Experts of a small language model: 13 layers.
Below are experts of layer 4 (counted from 0) of a mixture-of-experts language model. Rows are named router (the router's row for the expert), gate (a neuron's input weights, with its number), up (a neuron's input weights, with its number) and show model dimensions 0-159. Each number is 128 + 32 x the weight over its row's rms, rounded and kept within 0 to 255. Numbers have three digits each.
After each expert's rows: "mostly gets" lists some tokens that are sent to it at least half of the time. This comes from a sample of Wikipedia text that the model never trained on.

# expert 5
router:141124114152068077131216113109132091124080100106069130103151159110131115121150145120137154053066162124172131114158090125146150102140104100126111154105117116191084150132136123171096081151108124169142129049121121175127117126156092124119106102073143087133119116175142132089070158098126163115146162158190129156127110120146146118092151125149190099113137123137138123183160120119148205108110114160109140208132092098131140134094113168082078137172087119201112158204140144070190118095190125
gate0:119109177109142164114116104130108171164137143104151116096067141193155079082099110152153133148113144143095181119089043066117144104160163124126146164133154110075183074078114133110088134106148166123123115124169132105136138166094090123146119191142137169127117104126110151109131146111122093150128154120084139099172115105112049095201086120097105101106084121116119212132115162171103054122154128152083144088108143134071102111170179136161119084143131086148128155139117125188101078145108222
up0:156096124112161135081098144180115133172121099103121152081063116137082077170109147186085208118113160156080206203109122077131153143130158081142065152119140152032163157139141118135159148121157142110164097115117083077150093108106112171136124182075135121132113143123098151114128130075116130156114156156076109122134131176118092108169125123078086117130105088113126131112120133160167087121122117095158124150158146125073070143170153098164114066142129061164135159163099123191129144145116183
gate1:084085126119159140117149052109153127135091125166169110085115117120134131105152141087136171079150100137119148129094096129150164127143130162164118140166089113144167119106113087155142107044217154156150098181163169116123126145075125093127101121155108077129132191137124155134141125117084121153116089144126191110121125174114130133176075090095123077153080181139084140158069153116165118158186135112101177166122185073103150130104086157133103109216040115143135104158175131185126122085114115
up1:142157122121171138133049054166134140179106188124125118141127113153137124126185118104103163109181122174112140125123111159126081084190110159150116172144089107121162176110081136119131150116176167160111077092148159153120186112123106130133185113133113165112135163101168082140166156080147087115123138105153164073114125161110172177123141035119140096172084113118099096131136168184160133155169127093128133107152188112105193156100158163128179087135188106145125149183091198157155144116169142
gate2:187159134134114126162079095132096136111137141166195124114127098140105120139072117104102162170086142126130148152132187192139139133130106128157142126091150072152161186151106078112074144165148163134184102119158120091127112179161096101122118110151129091207160108098104160112165132213178121143134113069131167125080072161149171139143069103120087123131149108144140118094109103193098088124115121137125119070162118113100148087099120116118089135145133118134097154140142086141069141002184103
up2:172159114162107180169102116127120143100140152140193108163185117147096169141084136148110120143085146133108135159148163139117160113093103118159191156108149132123151156177154090139088161185160144157166116151163134093108156182127091110141103108121121105212164157096080164115136163192168089166151083070152140118140096148148161145131080158165120156087151097116159118130127115149073104161118115132134110056170122127130148089089116123123087159137135103153076159113110062141091137000149088
mostly gets: " a", " an", " his", " two", " other", " its"

# expert 21
router:141130122076109119114151142117109100152070173104128121115126154125159124134072144135109157098152171085177162092139079188123172124124143174088135178168152089129096174072149143146128122128078165115110069079111093159132150082096129129058173095123133088124085117129112178096114140083168102139112150090112152160156176141171204173093164116148149116160072124122133127181166133114162166107125162221087110134182093109100127123104148139094113128119117094143067105168125148118137161074211085
gate0:147128148078132109149147094116089116108154140126078119139139135129095122118102184133099181091130147123101109183085129096132146081139118088115125170112148126114081125055180095150094106112128103141090115167103149191102177166106195114194130169133128098123173142065038059123091079167084140148118135093119098189155171121119123163136080121092115130155159146116140164095119115145108118173116079097099096131162143144153093132135177127060154158044087191145139184154118186138160115144135115
up0:115145131163074114092077168151143097122099105141145135145129134119193115111200083116164096139097096121163107120194126179115106196115139162171152126107065127180148130199085118131151155153138126162152110116144169123133191054140116116097092146121137149144059109170177159153164144090150080141174108154104116103098142161130144083162160135107123120077090095110137078160140193030144100084113108100156191121159115128097132107111103138145122107197140099122093094080113101101116148164166105
gate1:161129122151181130139090089130077122136100123073151125121141117122088142108079199188098156163161199132050103164123145077172126172098111075128107118143112125128142153082176152145099112167125094095119102058088123089159091159111119117161064102178109110145148181141123100065076051129074135134095123135107074138089151135146179124099110161149125132152154091146139110101101074132098152129161117133134171111146105114151149128175075139099174140108096204137127159115124146143181069151077129
up1:108107127140092138177100145121155059162122094134140169114091130169106131165114069119096075167110140106141158042091140125128088109120172167159134111025132084184128112188108081129152137073097155132126141104140110133108128098146159061078134109095137107139153140171111115145165113128162124146116054151176129098166129180155109117178168137175115122103157121104159100198157142099129128101088145143081078050125187081118163115139147145158159120148164077155158094122156129076161149108091126
gate2:087115091165108134126138165151175092127162108158141112145130117152100207106161117126110072142156126066149157201128100067141133161131144090185105130131098105142128162156149124087162140158117135150133188109098106042182102152147093171118101146071169120132133131140090157144143123165130157144110147146135138176129085170162139115099152103117113138130038082130173105125130124180178140115107140116117205114046141146128142118098186140131201162134044104129142142120087150077090065133146146
up2:187111108096144145147150083121122143161080151102128133063112140178120034134116139108143189094084088145096077079092162184117159094115121140074150122137164183121128095126172150137143127105110163096125069131171133176109170100119135150102146100142128178137104122094167090105092140149148095167061114098102125043194144087128130171119116099144171143155112125093122131089147083099122141116138104088122077128145166135150096175163103162134119085156184178083163102165158117154161176057126150
mostly gets: " October", " January", " March", " June", " April", " September"

# expert 3
router:154087069144117119149127103132154113101142170119068190116168160135218131178142113102071174072114136085145148125134126145114139111165134135127129131174075147149096121076154162151112102132110107108133080108115126161188139139081119040128138108110121096173105110130114149141151161122131151105179136107158094154096146146159136141099129184151182121092142111138143152111113100079199149058098094158155109168189095145134162093092126164069096176110084097146110135167151191110122155107131027
gate0:070130129095119140129082128122105165157151155209101112176122151117073155062184104111129111191154108089107115121102130114148137085143169151126100135146137156163143166140129154045181131128169145139131134098085058077074134162178158110123110126125096163144095099132074121190081138169096082082112099150176153050047130159117106124174136128109086154123102135028127182190163136150105135156117140117084110116131111136154087113109137098120157141117123115144137089139133111154141076089155129
up0:085142148132076140165122118090170185176129160164102122160118169121089162096201112077151057128090161111160166142103097078134113136158224110083092119164148109179179140131145156094154083105158155122177100143100066088056143151171146090102114150145104179141071105148135110153091137174106117104117067133152111121113111087145136114192161183121101179139149156101126187135171119092125154127135124109089108138129079107152139162110101106145134129105089115090182093133124145142156071097089117
gate1:154109145149140135174121100117191153089129103135094116156140237157079131107134099120149124161126069087104176164152118063103170168157088084103101123153142097145076165112152132108115113134157119164074090132138082116076113100123138145150128180135118093094095132182178081139100163076163132130154057119104155079124101142147148161109103108114082138208096152200067116115108106088127145168096131148114102050132114166105085129139123131117147094121121166174193156091122119143144173107106149
up1:183167101138084118127184115108121166136113178121124111165122076096121144130126102108161086103122113129128139179164120137089119041066172138139115155113129070146188085066156122101148157095114131078165175088129140131077078102124084112171163100125045105120152131163143143140110143135145102069117178096132123121174140115203141041177111114163165110077127145090198116117110111145122198130087177118148138135134203130122137115147112088126100127149128120133144085176107160092111131175155153
gate2:110122132148196160149127148127101115143108116106171103166096074158142131144092127088150131096146173117099091125136156116101186134063126133145192131085142106111156150064081130148179140169116129133133194082079091156121144151100115184114196148125123147156102146104152096151168096173163134170084135062163167135094200116149137154156095098058098157151132139100137135175145130125121080169141111148161092014113105182141117120120126120104170115100114162107103130065060165131124135105083119
up2:069154117143157129105109174122098180103180077143099117167071101103141100127042114187160152081084149152129085126071152138095163137093145145150156190059107137128079173115129105121126167125115093116134162172102116123102101148133101196152183160154130171144114097124142140149127124110159188108143117054090118117103145139114121197085106108106070091150109122133061142175151103153168152129154100152132170142176054146119143138109130105188152071071122136140122118099096161152164122117086162
mostly gets: " company", " band", " Museum", " village", " series", " network"

# expert 15
router:066119109097092128122140171116160065101131127085092131163132120129158154161118126111145157108084158098142152081179117144155128091165139196138105172133111125139104147078186148158142099128091144022151086094129096132134114157108200092097133081125173028160116061130132168141075137161143120128113124194160136177124146179172109156131179117113165122178067088151146160157140096151172164093122108154120137157147092114125124142087130102098124119103115143162124154215164102108161111103137104
gate0:124138104140174124145133088126106173155163153123113143111107094118088091131117123151143172136116173088153172103141147123132090139161147111167111134120130188132171133117133179114119105171115105168184078146129069127113151174133111163173166054127128100087072119076127138120129099145052163181128093070122132170185117152081122117105125125101158111093198243220131143133111134159145145093152096163104152151157162173104152162139080221132140170138105182135155125140138162129105098120123113
up0:085163117103084111191165142113143162153134166102153113167065125156075160094172110087085163133118131098103129109098129116143108107133100150124112150149128071102129118191096057095135124084174158128154089090128058156172176095074089147107137149141109105082107126082135108125125128205140129157181078106121181087128136151133112129111110076069113118110157143166135134150069073139085120056172123141066150144157121133107111129111085127082095177157117120133116108124070107042143128123069107
gate1:154152126091137144088140136103159180107133174134184134150076100129109148123076039076121103146118124102144130149099105139166117145156066122084123093168167100143183107127108148091123125145115128084152087111065141132150101130199103101162084120081154116159135098073153149122167126110144168119115086083081143132124168202111122144147076126162156142149130132070183125171145117127076170089133140184103166156201135138096078186137057172149177139142107164117100192137140114089099134162153138
up1:138142114147099059094130194105096095119106151114123108085125111169129129094151101075156086091149110145171106145143075098151072126138107130133095113153104155200134151086162129141124135074102109144066094111115159120194167101149134063162124111157116096126157126168118101140132112143139112131146121140144117133135093112105080079101150198076111150072139152162111132120136148133211075159133099068086125119146138078056131123100171110094213100121172066108171071108111141157109120098128049
gate2:107096096113118143127152106118108113091131147103115117144135144151143178148222104150072143176197154099094134133148113115099080102137115083124095146093169097105192120081153109131084065123148143104109093114150119157078154143132096135123083086151169091098143134123135217126103045174158155143137121134159074135095110163178118158178114112152095177119157182117088160125132118138091178119108118147206150123155114140176110113161061129044136118116118123100082173146159154133056142151105139
up2:086071107106173060128115136116117156035131176146119122117159068104135171129092167147135099145064141172087159106148155117086168128149144071114095112181156156127140136178196094128190103113165119176161147120171136165151190110066142220123140142123125111104115153156147154145133090105169110150176148093112073152147129115170109147164153141166080159087118173112110125076103122145114107178079095128149131151152142094144112150115096128156113132165156155059124136183133159186132133156104105
mostly gets: "″N", " p.m.", " rad", " mm", "There", " her."

# expert 14
router:083122123112131114088101094129145131091112148103073098100188133147133131146141108154108129077074182098172141042115123104181189081165147096087123117143132091174128140107136173174125105143113141147078126108130120175092142138125110090102138107131110064084119160154148183116096106203112167174185163119099171152112138095091146134145138169162165094158083172102148132222201085122103131088110161159138102158126100112112131141092109135037122136124073114154106095152183169131156106129128116
gate0:108085181165172116137123113157104119107126138121149088120125091125163133100165136153179107119170124084107113109171169102110095131188139140180070107075084085082176094134128110094174091110171172120082063151119151088078127113140144173133107191093134132160109112129133062132108069123106102054122133144086074144131122113198161164166107189118106125162173092105131112125112123130119131106102093084165122105167133176109151120129141141158155138112156109196142198131175156094203138137187094
up0:131170072106105149117160142127143143130133109136104164153143160141101137154095101076113164176101158188145143140075089145146171144091094139099145156169164131155095174128163142166073196155089079135149164119129077151179078136120108095090127106178126108070142150120151178129160209134175133172086136114197179148149156135078096092105165077147196077120106142139109116154136152108121100168128163186119118149117169117143140176159139125095124096141104155062159076125103154152116131168063180
gate1:088110152073173117093156172103115115123104086169097111144154151127198078082160122176168132138148121065157084091131129141182134060154119136122175157075122113095165154114151147120132129086098140182111100158083101133185100155107116159102150122098154088081158152114104092163124193075128150056130144117104136119178137114102156119132141114058111132144146131079094090085129144111109138179117110192110156100117094121116095106192170111081168135181116165105150156228136109134098104162137107
up1:113109144063138120127185113088106102160120083172101150127136156159172100073109093188135152145114124089178117090142116109183146052111140168114135185105145157097174154109146149074142149128119150171141110135082126124154121139113083132128139114116175064099130155111029077165126173099129114097146148108090108116148099091108165129162116110038123193153132155124127093086112186098115137182114104198152129109103106130122143061175143086101193152152113152105127172177130136132094142173154104
gate2:127158147112154084129112059132134094086104161122109125115080165114183127125142118174141154167128107159133174137165205089154101102116130129180108138139103175103123103110113167091158168231177119124130150197109158120096135094143062179087111131094169163119175152151135124110070160170120186125146095093075188121099166148179092153098164088167104104141127149110111119202170100108147165134153138121128136147130135105130123151125136112132114161106129113098091084182170057091100177102104074
up2:158132121124100148154116178141097139137143096156157142116150119125069112148130112082137115133144158110134112129061073172086145138110095166072146178117134075154122152121132101126125053035073138166111126064153101114158099127148183095186113130165090062176113117136134138173152079125125086154097203167171064143144093115099151104143115153067148168108118112129133148049105139159112097127134143159115130119131118154121096098143114180131165105149145141182155162102096223120164090146155175
mostly gets: " is", " are", " was", " were", " also", " has"

# expert 13
router:065118108098093128121141168114160061098132127085090130164130121129160153159118126107146155111084158098142151081177114144154130093165137196138108172134110125138101142077184149153142100129092145023150088092128099128133111156109197091097134078125172023161116059133131173140077135158146120128112126193163135177122147178171110152130178119108164121175067088151146158157137095149173163094121107151117139157144091114125124138084131099098125115105116143161126154214164101109160112102134106
gate0:112123119040096099094097149087140024050083158178092150146098121089131113142130130130162152094147123138154116144139124088123161169124130228062106149123139153140131147156106164130132100109123143146132097153186162163094132093094075158160089148141148121178131114188175115072171155120149094159121183186071101138140132087071108115153145138139147175106119115153138073109110181099133140153147116087182089119109144097137105152125170124117143127140123087144115169146115126168114190196094131
up0:146188112121131116170175097136104127154156121085117118147133103100137101148133177098169113099128129134137175096146125155101131173156125123078115136104123095101104166121131124157081110122066081139074099143159119069091088157132125226075174120107146109125111175167106059127146108222157061113122097146177121115094183153153173161140158079104145091088164154155135129128132141089135135126137114143099097155133096121169129088158098067117169172125157218091098081140127137099094188177105154
gate1:163132067160116126114144120113176091185142110139081124122074112144126174108117192134197160103111112138156158129216084155123156151139094174140134189114154140156107123091105080147156110183072117087079071111106149184175133144134129177125111061139094067167089132065135145106103140140112093142132150101160096104185088122120180117136095153173078126123162164184090075196122159147130170192136118157118127147140145140098073096087137138150103128082126104093109140142145094156146110099133128
up1:145100128121104154132093128179124124183193168090193169147166044104158095167132120141104021166123157132132139099120130048112071131065135192128068152082112101086134139179130129070092123133160149118131161148142118073128167133127129046092067134076098100124103110151116109101149115165115119123126120108125134139114160138147083149098138078095151091108179138129109133075092093129148116054098170124126113117107136111123136101109100185163108122152057146117116134169086129106140152155157122
gate2:086089106178113118148071099119142131141077130094083082152165167118130095120082171184131102106134126099154058155139127190105181115080138115102082076101105098114163154147130148147140113115117074135165071077084112125127122157155139130195145068122111141093159130180151126113135138146156071059080126172115117193177099113147136135115165163111121109150135125085096153092131120181139146068076125106063142135104150125052140091064121157126161133125085120147166154114134092082102155170076113
up2:094107113091134142172150100156112146147127094061070144152108112127108107091126080188127152101119103123103151101121145163079142174142123128035110143103132189055133125105114097193058122146147114138108119095114115065165087113174160082075159160129133082144168069156149086133142072119163140138129148136147123078128124143074094143157092157093130153128104113126153134081213115148123136143124157132112075141170091152097115154162111145189113121189093156151119105118177041155119096082117112
mostly gets: " Height:", " Density:", " University.", " others.", " Harry", " games."

# expert 9
router:066118109099094128120142170114164067100132124087092129163134121130159154161118127109145155109087156099138155082181118142152131093165140193136108169134111127138101146078184148158140095132095144020152089094131095131132113157110197092099138080127170025161110059132127172140079137160146121129113124193166138178121147181172107157128178119112166120179067086151145159158141097149175164094120109154117139158146092113128126143085131103097123117108114142164124156216164105114159110104136106
gate0:098068151107096153189149129041055125104108146135090143113106113111147135099135135171122117114085144117094184145164123139112149119098152144176145214104149097085168181152115102095186099133126122129059176104127187129161132091086138098122108147105160146093114125109148131139090160095071138104191184160174161117110119133130097122111180116148168160152107161073140122077115104070157090160157129130089147088136131144094101135112202188167175138109134096124086111069134095152153092153157162
up0:131170033092116161119091133109166108128166076126122053133113142151119070126123190102089128173139143135142174092105131099061148065147182127088113140158152109137137056090097119132137114112092100136122102084104156202129137154155112113091073145146081128165126146106104142100173089164122128153099148105188120133175113133126136161155093150115135154113154107163085124111117160097154108122135169146147125133143106122167083093092120090075135138146074150078208197167101136095063143058112141
gate1:087152106108159115110098186175119146069096085060182104140121154057140134149136152152126148088129150128085136182194163108117134132079146097093110110117080081127186124155119093059078118116076196098163147152099193158160116122175148162155134167081085068133092127094194110103095145126081177194123156100134102110135150096128159125111141142161110123096073178123136101173146150111149129130123161143110184124142132155143146125138173141129128173153107106113124097199161189147089144123120153
up1:103101142134109147140123064149122152159113097137201117139133160109104160153108136152089170156125141132101146099117187085083166138157120164215099128082080123074135104127052166093059077104125125161093149084141125099150152155141129199126158134141102124107135149066190160074161102153113102133094126162137123180233143092151103094119137112182108074127076074101116118101126092131154183174105126126141115089132098128129145115199094124134132176201114117096117133139146118142103126155137138
gate2:118109119106090054121132148136113111173103159077135073123106092124107130136127112057116144094076133075179122096164149179155106148132122190098174161146207184123098134096161144126133071089154139159141148119163109133183111140137123064127166104192195139101176098135116131189155180113150126117142101131137166084132081073097128112118143158158146121153080098115144156137176124167113131170116219123140166132104132112086153081069102127096133123126130093134158183117123120163075146143162058
up2:186208116214120135168096121087058178158142103110144101102101148117148140114174095108106138151148151126139131076086086109088142150104101092131122136095138080165079150086099143162099075108087127169102147113157145141124150102204066152084114096141136153129140121134118092169116118143109118119124169172176210154175113115068129185079155141121147094141131115082158114147127142146157102100124145153130147122135107142170138116125071208071112097063128146074127095107059135153092145134089125
mostly gets: " engineer", " techn", " @", " Boliv", " micro", " comed"

# expert 23
router:066118107098093127122139169115162065101131127087089131162130120128161156159118125109143155107083156098139152082178115144156127092167139194135106170133110125137101146077183147156141098130088145023151087092130096130134112156110196089099132079126173024160115060130133170142076135160146119128115121192164134177123145179174108156130175116110165120177066088149145159154141096149173162091120107153116137156146091112122126141086131097099125116104115140161123153214164101108161110101133105
gate0:151129129072115210097113125143151115106179145129117154125126172163133139179105117072167154130147086105094148138122106110126064065115146139114126132183117124189104088102129133060092076118200171130147139141138195138150125182117073096165133128158127179142086122103172134136113126168098165094099155107140146129089152120137203125095111145176067108089154146153124182103157153121143183149204135134144106129075128111129183123153119146157136113142099134149050192165198130139136168137114181
up0:080131133067145140190123095162156123135073100123175132103193127102132110106148136181086136131104129150151163166180118093141150154154128111131137142076055146169160224074155136157116172162095155088124133133118113154112166125180113140190114070150133152175142158154083125149187121110130073123147123121121112146099098145122094091167164116129106157151154111109104104118145134165118139091079134128141117211161132148108122115096107096088215092173207061117166140097080146156088145103157117
gate1:127078127087094134128074114199151105102129170181097193168161135140095093123120141111159175127126145061103185139170113130134180122104165144192175076112145141135076096140125142114182176145158126166135085107118085144127102130181121105124125110126111106133069084143129130150147103146064159119086139099132102144116052114142203151138080108121146128124133110090160123102105159105144145145089129124156123151144151154116255136109121151098115163105128117135125103058135129118204090166102134
up1:132091125114103211111126161142128071158162147145136147126118083134122133158132119090132123073156116090122150215143060063158192164132106145159168118142134065116110121107135136173162124197080099154115149153132143159114155154150169146148096178179143097154124109149172134159174167141107155093137159131154113211115107175166124149116146132154104130138082110091106047120068171130140132133104163097118107081146169142106201114151190100126083195107130095128094110117197137123136138159163115
gate2:193148170173151093126137148160113148066114140093124147173143181142112123146132143060104126113097170139138072129134180141125135090174153150148089166192178112157148125127174201186114112163074120103082149136208127176081112172072101151141139098139127155085121131105132173174150078148110172160117135168117137086109142145111099105125112166132136141135165094151168129129155102079111141098129160143121135141117117205117133110094232130137189158119101124143122124122118116042069116144156094
up2:124082156169218106112096133171131141084084124102175115101090140068097127086102156100135066129067172127156128099099133141125154106138159107134128177118081148189134102198157180128169129111091103099131145096105060118110116170118123148165138191109148125115142111137133105157151134096118205126120150166082128120060133072166122135148100072097191187138110139151117185109142092103139146121125105116139144111147095148152137136114180127033136191167146120133147109125080102112135153190178124
mostly gets: " Coordinates:", " Switzerland", " Germany", " (195", "°N", " Belgium"

# expert 8
router:099099101138110117067184108090141140079124127085143123114157121210178113111090133069128190082123134103130174111106087082120136111167112121133138116111088143149154173097141190144078098149106136150051093107144140164093160114086136153113186087095139113147140110210118164098132096100148181152139126152079122137166161135121129141167132147195136145098075177060137136139150095142136155075121117217119112185141160121109189119092138156106110166121117100174117162184149117096115128097162088
gate0:108172149121121130216094180124109117087106104168099029102152117143106174098141077099066099093124097081131130149170130126146170127189156141068185184150170153127148111093165145114113075093097138110129094103095105066175106160108072181124142145110136111128131152159143109171121147082172157192064122125133173176147134157119136135142126167168115174135089124126103104088151104155132079114147142124154091135095141169115136166151142153170132166083090081084135090128141083078088133141149102
up0:121073153111125150081146128172208168114147139097122195119080147113159083136121154173187128122125140165184098125101132104088048143095115148154087071086080114164153117158090104135163183142145143103114107158144186141144103091189156149112183102164113151158133100123149111151161069199073090100174127129111121064124119132107115108070110115101125073164144116158186075154098145142113133175099129106124191101147137091144126079116099118063108110168156129164127162185119136163130136127142131
gate1:149111156203159095091156159154165096140161155085152106112086121091080126108152116162104122107133118149185117141097187172167114147112167141154091098149112120144117158084173127144136165183128136124165133096112147081133109065125202137127154108135100091148105121135165110152071107113113155078151139118102103192112191092136065115128093110108059149089076119175145176209101060123145095109080134098112186166136165152088159131149061108106148091188093135154083137128154119111164138145118129
up1:158112102133103131176178102134162118195076132176132134167162154168147211131106131125155112083085063155174175192151112128068114167114122129138106137124093139140096123137156123144124102113069137108095144146136104177118135160093103172106153138100144109079152154113063162135187177124113152101117083113128072047118116128149147139128164137125152079166126086115088089155141181088124137098121117122108105078097131045170087066114146143188154145091138103145165101076123115189117125088091106
gate2:185087120160127137158114182071126137158087050157127115132131101119220140153126048128083139129155140091116183095146162108078086129082143090116124118115150145180169091169135099094184129115105125129206132083176126156139126119141139096095130103176155135100131100034149080123122105131111138109142168156155158132165107084145099141146172091110165152120123170151152146034160144139093103114140132117112147115064057158177100173087121112083099117172112124098130126134143128130158155108098107
up2:102132116132083147100139143112155147143113143132148119092179162093050139169141150148089091124148169142118089129110106135180103090126084128129072111150107079071130129124152120161131178132132145162183174121172145071090170156119130097153164089128089147090113112126091117110133140149116147091089133116143182105152111109164110122136114111064169136150122114171127163160070116206049147149150092085145115152157088194098112155198191159107157023089173097107130130109114166122138090107151187
mostly gets: " used", " played", " held", " began", " led", " included"

# expert 0
router:114125109077103128081134142130139097078136138092074122129143128119145150167096140071100157093132177050139130082173089120176140080158128143139080206178114122155124169083129155131133107132066124094116103106139161092122098110096178111089136106096132069140078103145124162092113172193143135174150141135131141181125196132151141140097199124177172113164122127113128160134147102113145201109118137163173113135216105114118127160114153136106121139136114116181129135139138127137160151097126000
gate0:147129164121188126086097135143168112162131133192114185113078129105129107150153126159098103141079122135117067125153084132125160125142134156145128113145103132138113100141141104071127052073117157140145154120093153152121130135147119095032072216087128160108101131138090094162148096116128136063118131075100068126111184092136187160115162093132135166108171129085142162084149119106196161123132156156146136147048170143119117094118144112056114138075179151131084103143099188138153157147165172
up0:188136099123183131105093169136134087148139143169114151138113112119171107145137086157167128143098160089117189116093135152070079165107124116140167096118132160119041144023123130074109092134145184136138084099074147142147111128142134107146132136143143152126105151170164059147088115113095189087157191100119064137082151126113214132119156093146131114157159104128125136073110154090173144114149125156094115121113074149167116115102120158090108196127134078122110153160127173177142171159155190
gate1:176143132112120142151103130155122105156124111135144147166088108145125100157156193149110118100125125089148153156129077084145160098112110092121166126124093125136148126178117166129111164049167192125141159125127173127093134136107201157128103187158134159103133067079118113108138183065109066119085136111118144071102138142186131159098135144119155095106106169102076095163152070143141054144102146136129138065087089137146193115099122105122120228079083143062116118124071129083134090165120092
up1:191142153110144136140130127110127079134154097129165174136103120116141125138150117193115135102134138038145120152161083112108128096113124094119184117118140117110096146186154156090126177073128145147123119126133166140061128118132209169151092194166160141101124075099132126135086194089090077141071112083161106095145156120210190144118122103150156148132092146111111120144140073165136076181117117107155126120119129137126157125131157136172136201137119210026139132150097124096139081146113082
gate2:130147145077108100141148143130119136183096113145099116118117085152134111157147114156109122141048140077169122119066094134082146109114110094146125122146113120073097107199092179109134105135118038169140093092086136127109076139143137150101140150114124149104081186088108123148185150160124130103152089143098071120094136140168143075111143103156169082090167096103104097155131167171146132145149170057145122213157089148057137169205148122164140136051109173157121178127133133093166152120143132
up2:108097118152131141075125075117110105076137154117162145137141178101123138098073107114169119112147144165116104125143133122184080130146123157118144144107133115184147128058187073164119113144107218072144147114153149108150134098122097103145117135137099133086161039126142123114122098117077098145106178133176192163162123106076120197191105145113088191193097151139091135091126054106066128082122084174121130071149139090133139147105119125092088120167140074109093093104131153147106089146101095
mostly gets: " Authority:", "ético", "ández", "ea", "ardo", "uchi"

# expert 10
router:113117164109111161135108148076143171137144187112086123155151138201183114108121165081068129072096136099154096108108067128097123076150110123157124119126129143112115111106127131142089126173102155101122117123112135141152127082205139115103185106130098129165074141155093140098182156098095133159133185146098134180126129097150156128120154151172148134119122183118158187139227094126146167117083095142115082219189160087061121110127099142102089162130117107140070150111170098063172112116134095
gate0:167191098093123142132132145155144094086134128115144126154073133117146128158180138081150120133115113106143091103139131180093201142159136167081204150139143128155175126125113196146105113151197191141166148099155084201104135137133160142144114178049130113103136188079072106111159160133144165141111195113183092114095131128136126102134168135148133169175141155051062121175118161129152097142104079154134107110126239140101134156090146102120143150120128131128096155130143117148148083158110143
up0:092103144143149117125137097096101193179128137148107127083181119110122133140101106177095138111153161137119165122135113078175067133118122052157062105120094079084117126139125091173158163119072085106116095148105180052128096142133081095150143064179177158141120080161157097164070104134083132067172061136093132108164121124164165180116090164110108082079109050169141161094090119102109186114121164103130136138128049137136108152129094155109150102110119133138156117138130126108112149100161132
gate1:115135143200101108118151149091110101125168168121148123134183097071116139141117106139144115097133077134135142158096087199096160124138199136105109138160143110157121150207155111078130070137093138189119105121143110136159116109105117141120112151184125203183088080112118100147136146047174105142124119117099134215123139166145163141109119129095148068133123135118157112100168177127118136109174183125151148178092120152111114114088165127138162174129180034099105080156114117042134164122130156
up1:170131149104116147093098097126155131108106121115141135136108134124114036070136124137154175133125157102138141142125171087076135167117128050132155137071136081103124154135107162160113150121168137119130195160113137051154112147138121113097075069177148065198150105066131185098146163179131163093145173120129140208094118200175122154110115127149083085132153147164137137131186135144097117161141110119136124190120102112061181172169134136154129085186100121103143126134154128142155121170190120
gate2:190163201070188111118151094109118159107109110145093134142157108119138191149114162203129155106099127131105217109095092130120093143118107133116137119125107133129144112118102112082196181106133137173096116122147135165122074125083130140112122114187117160095116165116127100156172067112113139136135123123130156125072133068177110158164076179092105198071100122131178102171170125099127088139157116159147178114174163145064205152157141132141122115156111105129152167138117160138092210163111113
up2:109158124139149116131105153124090107127184096097111105131079150161157169149119115091078129121067094140122151140093144096179191167122132145058121102172137153096188170187135130089121071107162037106099159124123103160080104147151113115111114138083193101112149145136110166192181134120104138118125107084152205090134123097168125161131117102161093134086098112088121140097145126143168129123229176108071075161080125135138103136119126188128119170095113099089088094177104147115143158094123135
mostly gets: "/a", " hors", "iation", "icon", " dies", "osa"

# expert 17
router:084090127139144155066148157119152152070052136037082166123171145143145184180103177109093102075074170121136116116144076160120155080159090147136051109159131116094143107125094144120097115126098132095122110114072133088156136088104127131124137104116095080084089125174132154097167185122149112190119160099137135180117130135155144129157166149155152106139149103136158164198151137116106139121133136171130089144206136080076164156127112168145125182134123101204141130108144145117144194101144086
gate0:123182164104140123149135154153133097145143164093116150152136083009133105102091086172173120133085181131153114067107103106114164121115163118094207195111059099147117190182138143158137146176129190155106113152105157157116138087165094102134112096111125141150120102127114121119117147112179106118078137096078138123174124138108100163051114131123060151125203085117116090099126107132127116109140155161127104166155143151100064132129172121125108116212157157141127121099176130186122147090110144
up0:165140117161146093085115111174137095157145158176093094075124065130125120097166161119098183087140102142157116130092091060126187128128136111074116178112071068158087177146132088142135150164159111173177156127141133177074125110142123126130164144152084140112134150196192117154100077140148109209093139078146139198169163169151152088154168165133135130135105108099085119102089082089088121111114144128124153112202115124112092165130149080131185102122175137115134150103119193159104141151147131
gate1:118102087147125141076155138127086124166101162138125171151045162096089090103193103134130117080097096168095146114112148106125198052138105049114189124131069104137093128100143090163145154132118148156112141136145052127124106130166109149120169084138135159150089027148154093149116169118109102157138116115137115172119179174093165109084115136100165130116170157149153058126151133139100107139167161130191127133138147102137133147179135144191138164143158149109091101189139156095116075167141167
up1:154160126089148108140097102117147098128147126135094082103219095162205110160060133133180123154137112107129152116143098161090095194151141192150110110107166165104184061139120135082107102092146117110156111106109187137124144150102145100111155108091086150150168233115115132127141130164141141128090107143165086109111109072110112115150136119153034158170126111131124189090095132093138195133112114169085117090113100115111091098104108083086111067157119128153141113120068094178126148105118097
gate2:147095104136134139169097078123152120155156143131160171119155169195116188187115143150135117140091123104111107118163115144087126179139127119105138086150169101122136112146139154156153134071185128202141134140182162102150153194113076080173106097183158153112056087136166121112139128193213197117071152165109134130114117138150143164150132177142116114158140111140164102105094098141135157143087143094162137133137120113154031159115150106090109116088091098090172143140116078099133184143135201
up2:126083120126159153129157182116095128091081172132130092099130127120130072123126136156139202140135137147111152119089157119145082127087116124166104178134115179080111151137172087110122154166132095070103119161101138160151105067126153141086105196039107096103148172133100231169147143119113101107144081082130113091136158150104104120121125113171144094069140157136154163121176138116075153148169141164092107105119185175134202068077161114130137193176181146129132107155156165134112122082118131
mostly gets: "anne", "rey", "gy", "rich", "berg", "ford"